{
  "experts_per_token": 2,
  "moe_layers": [0, 1, 2, 3, 4, 5, 6, 7, 8, 9, 10, 11],
  "lr_router": 0.00144,
  "positions": "rope",
  "parallel_block": false,
  "decay_fraction": 0.562,
  "batch_tokens": 131072,
  "steps": 9102
}
Below are experts of layer 3 (counted from 0) of a mixture-of-experts language model. Rows are named router (the router's row for the expert), gate (a neuron's input weights, with its number), up (a neuron's input weights, with its number), down (a neuron's output weights, with its number) and show model dimensions 0-63. Each number is 500 + 40 x the weight over its row's rms, rounded and kept within 0 to 999. Numbers have three digits each.
Before each expert's rows: "raises" lists some tokens whose logits its average output raises strongly, later layers aside. This comes from a sample of Wikipedia text that the model never trained on.

# expert 12
raises: " the", " his", " its", " those", " any", " this"
router:492498494449444535560522481518505503476507484484464517482460526537509462512608482396500612508479470474430505493482499515505500526535390501499499428457441494613497535481457497554490432455489501
gate0:482517444518528542540524553455529535575563501492511490452513493522515388558460493459519396478475504476511539406474568496473503518503485564512473466516505540488522489508452565429451548509459451
up0:564474512505501576570533632537589550463496523476465531518450414452483461525454481440507445480553533460500530482491492488524472555509459464512469526484473522485526503468450507533518454476467485
down0:490464477521409480511480574561538443526506523496440549524527499481463455494442544483493444558557466508549585492480480541443514565516486501498473523540474498478495591438534549471466434524517454
gate1:446442512572568470473489502468498498501506444521501569558393537424526519450457505547531502451501481536481531516512590472544550524497461482492440549388480488472475519466480499436514530543469517
up1:470488470495507634463518562475503451434528481574425564539472530562490511574470536512463472529509487561485449441526497558488568457510503540473518455499490495537535564518576542502465476478440459
down1:459464441450529493612465495526427441489494500503536445455530488563530469491558593518572511482500535485468523415515460524551468462535509467510487521507516537485529447516486425514486446460523533
gate2:526490452427525460489497528551501465449454428452443532480545514513493514444432517489568517484490538526517478508518521474578521465424463463489467489560508555532526493506498485504405517575488427
up2:486421478453507448569487525479520502455453486473559529477464466437430545522541495531561512483569512471420560436493462520531500496530471468529473467429573518527603484517454511481591488495482526
down2:449354523512516477432550544415547481535505483515547515454450564459551511385517517525563536527555528523556552514491518480507482496508511480514496493519540437530541514442488537516465469504447482
gate3:514556447556593562454520540593435480484504474512485547428452524555557490504449519476503545477496547563540552527536479519499481454533487520420535472492516471506490523518488534564508453557518506
up3:519535470508521510532447441504507515430459521406492475472471486458496520431525573467554458486495486478525446502479489469503495523494452554548481551505501500493539566521563488503517460498551567
down3:397504533523561490455573480468520566480528477472522519444539515549430564538449477559536530506470447424449513530589509442529480554484486528462532461449480492475488530438493476587471492522460510
gate4:416511528519515621525538496509537517472483535460541560467507527524575506583497498418525582562508517465428445529524480522510512489481511451516461501479487394557507422499512511519494553531468552
up4:553541465424496515497589514480485492532503469486501451579536444490472494471552551495495541445490511470469617557530514523488521490476512455517552479526531551510456530495537488511535469452450551
down4:559472529519509431457479534468549442496495497453532510426587530506452541498526533497439531534495535493604521417425438501463434528478515539495550483504505500485413476496501501504463511450514492
gate5:544476518515496444517436512492497541488476502457498534562559529503464520470507464523455556481485481425545468513487438598516529498485465514498502523545478508461540484545422413521504494503451488
up5:498518471531519505520456530509469497508493467480521497485511544467442536479518518488469466562542535554501516542503504474505520535504467473464473504505483458454487506516477504529518478563469398
down5:513470568515504449525561505451600461471507487559446482506593543481569446564438467517549479528515475460522531554474447496482577535544493532518486510476508499526437575514560573476459472504502619
gate6:486456479418474486477580527481566513471456521548522474469484447413493485490529524544542496515548461520557409439559491426417477505484504505448479565529521536506593523496480455436471530440520442
up6:478438538536562577484481534541483503570480465524511461512482465529581512533467501480531483551495497491421484480486485531431460565522491541533498468500584526497571492488589515516446477538479460
down6:515495465439551473491453407488458531446507484407493461474462520425564503442430450518527513467503547507547495590538515433573554459493519510467521496563454471472401529542495474482440529464511487
gate7:568609539494499536458456497487549524578597465463553508487527565553483447538466403526518449467470529448477553477455538506499505491470501558504512497502559388329518481513504513543493511578545509
up7:573464483476516487525484500537451463488517517520451474515480480509508558485513549498568549521554521482503479452496445554477476436497469490433467447507409542533477512415522570400513469428453482
down7:483501495537495480513554520499424533534493483497540459505548524474496562532489453578505449436411459361522462536481482456570496537472514520475479515455560533516502543554458505489549478535519505
gate8:477498510443501468509478434528479483503515468482468517505560481541488477467506491485556513513536430563460468479511472479416508494481507530569495481520493539451508545529549517500525559454517440
up8:525477466540485437523539580429473547519527447487484485492544492463528470527509458478532472417503443552451464458482520440503540515525521531499521505504587552530472542468530522455504570540542419
down8:527501574549499533478474544503574476529494459497487492456540479470520515477463515594531481551445562483507574533492498473517532446452529485464504487514467567495490520541530448531442546504509471
gate9:503569535538523487499522524541510479548560519454473476448431452556461499541542553448495498524498569447513523445556471512513487491590466482533563482490540472593464472513505536559448461469520535
up9:509482516400580556447491538500485509550489475505489429579435462542472445458523474473555504424510482485500527482520509547473573477484415562481452503535492501485501470506563461418482434488465501
down9:490428478465475465530424425467540504549522458547535542458532545500473505508478497545504500503547498527528535508572506467505390523513454542505474478455546508452461489547539530521447539548483450
gate10:522493465602438534533519525537527555546540536400489498545424550481449497473516551542486505508480529517541545540540520521528508519501551561532491456521454526464472521505516555563449546504446565
up10:451515486445487440480484490485468461477402513508492434480498403581509468501440515454516518544526484478497509454470505494472496501460503548481421558454516493496521485384477425525550435494503497
down10:455449519463476498440547499475539534481466496580448465487526495400491455464533524513522516520583552509520525520573518502469463499494476457482461450457541535459454396490490512447590459486492532
gate11:454502461480538541537419583526512482496575494497515562473569553513532539495530516540486511499509478534555467496490487442444510483505458478519516507453484548558585516488530501517491544500529496
up11:460511423527512490500394451440508522461534449441513538549485567477554492493540486518510569451479532455508554525453535550467547426481441569492500437486484478561526536548486478506469512467437432
down11:570509530485518538557482435510477570559467478523532484492434485456590484512516489482444544454493534473492525477451498506554493489460468552542424485554418422541514513504428474500498508417474513
gate12:481563473530524468480564520462536440440473530536470529537489515529465485537532567554541429553483506557460445559513561452466509539440561468518550470489514543509498454476519516516523487528525600
up12:479552508422486506419543519459483525523445451530432497518545545547480460470548491502527507523476443513500463487574478464521492538420473533471504532493535506491519547456443415490544507512560470
down12:514485510431494466470419467537536470587464486447486516439500493497556533429422460488512481526551502540494489476559552468413449516522545545492470525481556424492542515511493518535480491536530441
gate13:489546537498504578491534486514563457496524418451501523527515467522548472502547520431542398535476493534487464507579452431555540462559498434423505479538493489505477529581512557538475506521487547
up13:468458542484445568476501462494537533451504536461415561477457452506497488548593518416493465588472485393467517512453543531508511523521551437475457474477527538587529572442489454522523517508480490
down13:466508586508479529516528486563486486505494511491485570461488482441488523546581480393447458549498511486481530495481464438526531540495441526505535513514499517585527553466509464495542491541570458
gate14:486465516488535438537451504532596465516489566471511506505523480476537514516471589585500487526470526499530539508498494465576452464498489476514490542461522495439557602549471529465489529496529510
up14:444577444487511489458510468565539559449462487529460529498499468472475437543510605388498477490497537460457540540460431537541523436443491439491492501564544524447443418580442487522469537525521495
down14:517516492577443504438464506468487566442490443551462471527521452491505522424508432403476475499473428438522506523486494537515528494449519539544499448606499516490422463524457466561489516537502487
gate15:497567529521518498546486555500469526457516560455569561501491544436459554495489544513570516474435527505529562514475461460460472506499506464481457502513475458465457458570535511533528431557505528
up15:481537460508499533469487549471588487504441450517464437469532485483472473545504491448469468437515497469534475508503462460530513513475459536483476550477508565469494548453490563451482530555562485
down15:470555487456527516457518524480479502537541480527556466446531458489519472545440532519463440463524516471578445555550535455508485463499549533518501504491507521430505514382482484467535553512598471
gate16:499509450503498485560481608510410563551506568515516443547499479489538515525406502517450530453487431534488522431496438506456510472488471450483515440446495510479494542485511550464471519539517536
up16:540530468501542487450501475568488461492535484462504528520517475461535529503446519460450479501465480527607519524523524451528430517420460453462456491508499486567485549541567511504529466517453488
down16:534512475504515523505432535536451514510484518404519433486461416535548470489449481519468511371450499472516575488536473546491490528503446477474530487516426547490547487468554494479470502525508479
gate17:541534521511530507479504502454524498483525596406466557511425443485512513513437523525463464569502479528526540506509505533566473490477530471452581451539600532474452508522535496506514456526454472
up17:511533536495553499477475579543502509481522526492455579543512477510462506590450435486508474561509455500567541510548500503503514484463461441525516511517500517518522538503520436481587456467501522
down17:505499523567523467595507455533500506526534547552528474505563546507514475542469458538507525529434488426511545537524446506472464582475445523497488424502499449488413501459592512485495537440505569
gate18:503469522454452486473519556505510512518461494419455552524553506503474510446528526486454545549533578413499477450473518452522485556500476576581550522569528532537496480506492437568467513494459574
up18:471531605548499493600596498522511519530457461508512522498560568496504497452537493534465498520517539467510445531484511498542458508452486513432451608511487475407507478532511507480561490479430542
down18:466522537529506490504512566552450473488495477470463572491595499471498506458532546504564499521466566428517528473508528492533509509461481466529531512466507528491488432547481515527428451541485537
gate19:575526509477442494415549514493505499512495533473581479526533517411493511486464497480499515523492483497547512537540532524515542463517574530562416473484501530540436536514568575486460499510498542
up19:553484531484494537467488551517566486514482580460521479478499493477467450482490480420517485468562449510508510536493535508556512446507562546570479479487550500561452469476526533511455531570467507
down19:474549525485542493497499456474558447489470509547466489479434537471441457539512516521524486430481555535562533519536534468475548502553560489496499485497508515559478500514525462517481542516547489
gate20:564513493588465536509521552495518541503494433472480504530483490501586493597477573492464541519490450583392563507495473509498496492471531533577483442493478482471545484482511489450462452518497474
up20:488443497498542532462545478483451568451446461498507482505456483556480520502446539577492478520501513525497520468499514496496498486509509530483526507474583609477499550434516511473425517521525509
down20:475558551474535507461469410533489470543573593538517465507541483489520546554530512381579496530459541431557531526498512483475483549483480547454448564492495412531510543491502512543523489428473492
gate21:457525473507504493509436505514531481503493524473455452465455509552534469499465447517465518499585483461501548512462565492539502443499477515452524526565497560425594485493539420448526550485541587
up21:500511492465523492467482533528450515520521523539497482498466453550527483503464490446538476479467511562514502519488466519494496424502527503446513449505547516532584519434530513489508502456543542
down21:463581495462543449475506443513530478428512514489473514485464531542474472572540529483554464483531571513508493514494504462466485590441521612456494552485529495509503552500586473509406468505510486
gate22:472485468438447519463464551504498544572471513542553530508465493545442468424453573512505522519453459458512448560538494462540568522472429466419462501528468527508447476535533497485573468583477561
up22:420502518532517478454517438587472513448529466545408431555549516526425501526527492393498489513456546475619475578518514464491533556470500467527518481498490523556513492417505515534549542508465478
down22:497486509507493511513474447572443471529533489457499521474473561460498484435492535531526567483503464428499463468537539526493493438493459479389536548516532534507513538510553564512499508500555527
gate23:459519511516445553536453522546530473491492476477440428519489537414451530559549459485451485490529442507507448546496525529504464489497507484511551552483531492453530525535518498491466519529481503
up23:537470515491428524569481514513486457563392493496509547497500427460472517419469532507489511463473427484490523515484503497538532445489502524514518507471514480460498562519567510553472463555481570
down23:458468494496519474483506481526564536452561487494498534464457506553445551539466513424532561534479479467478440440465514482555499520543536466510499513508522493528517508516500571575444550539594462
gate24:494524431572457540516491528518538439483524522453462475485551469587578490482411456529510490519474481461534527561498447533502575501522428527544579485439497392522425514489505505517460505470504523
up24:479524497463458468515497498521461504493540527538495463489462521464482534568461486553513452517487528516545436500476482519500481482569475493486473491521507491492504472491601488465502516467491475
down24:458454482515519547462549505526517556412522505532531478467476485463493481484532515577503475491449549532533464502585504461533478457488466474472571537521445484536518470481478467530474542482486578
gate25:544530446558453435552516531485522467490559542545532534489533523507477467540508558552480506498546425469507501486507489527522441480477561492413524472497532501511570442520452516430493450479493483
up25:547469555482515529553485515528497489515510571552463506522501549512580506515527470462520514530519554472464533480496561373548536483540460541479531511543439456508479498538531458568538494525521462
down25:452518526557527499505556519490530431511503567545487532515433517483425418486489572538489461470529397438526535463417468542532507478529539570497494495513467479494570497464460513489459452517552432
gate26:415496474456512502438450525522480572531483529482490532482498437515490470478422472533479520523544446572534490476517557503459512528459546434448430449452438467521464413451443528573588550528448473
up26:523517469465501530500484513467486567539546462491516520525420543474461527460482450560461564480432527392535543516491475505536458560510522489542529513530478495494505556497526509384504441463535540
down26:432555500580570558508461467565530543462490438499447536486455500522573496528544382506563511550535568509516486381560479517533501506533471482588564510485512514455485521545548491505402492548542455
gate27:535475569504513482480498516431473549550509536463509478527506489464454439464570509439575426528512456556496546468467537463476521552534507496455477583523451451458538476507470474537505539498512542
up27:500568428554457538583478521560523485476499487468508455459420491547476498514425520550457464401482522522524553566553464522523498499507493525493532451499493494512433502482509602511512497513442516
down27:475545534541527498498508514496483450489517561426465504528514502456497423507534507499541449502517537426456476467577531476478533540517487453508489434459510504521482507444502415468498466505520443
gate28:563443492462503541538450503546515519490431482463489532498460536445513496530515492495450486449487550509555503496493459484544486526527527481535510405512475482547503499426498539493483502464415526
up28:534474508516543556492484500445486494527546441513476448474548560581527540487499506524578481492523542407503478482528513444526508425505443417445483549465504529499538445466558390519553499486493510
down28:476479549579555504514509472458502477498491495556398490398557529510540520534534486531511540515503611512485533548546498464486517463540489533476521497471468607503481461510508505561507506546480467
gate29:531542501470486547521499481562571571532539488549484499552488627485537481509446474600541520443451483492541526544454502465495476472530509569518514541506458483480474472544502464486524488512474528
up29:486470481537507518497501479525478549504483483558455535548414482515510549533544421479473528455498436536489520537463390567506455498461571541594575493517519456437537455451498498493448530521449595
down29:490431551526510510490513472526536494524538467513476531503474551523516519453419501455439461461451471480445524544457454445463556553539522492524564459491453519523567483539471479522455521522472526
gate30:492558519525485584494536474526539516414504544526453535524514474546441498486502532512396595548534444483602493557503527509598507494520527485472457541559526440472508557526506448516535452457444425
up30:455550441561522504454477495509466525528519506485463499557450505523497528509520513519445473547517605549499556518508593523501577501526473496504455501435463455449564464518504533514519455550470509
down30:488557462549527577484476494531564508514522458510479473582478424512492470424505553506490524529589520479523483499533503488522552475520496472501446536462518571503454547525526552525548479514530441
gate31:542522499515497517436514506500425473485547478505570555502479489463504423486493481510461505539459519548477394495580463571499490442435465390438520533507456417537480538493567511540510471522479520
up31:476534572515500571490512525447447482485513554453506537448440494540532447514510509456442479521445507508422504557524484463568473560505435531533476510452497515526518518558449602501549538490502464
down31:458515506548526431539415570514461537506531493561537503571466529453489507487522521437483546557477490474491453534534486547556525545498522556466511434515545511495499463507544477511371528445454546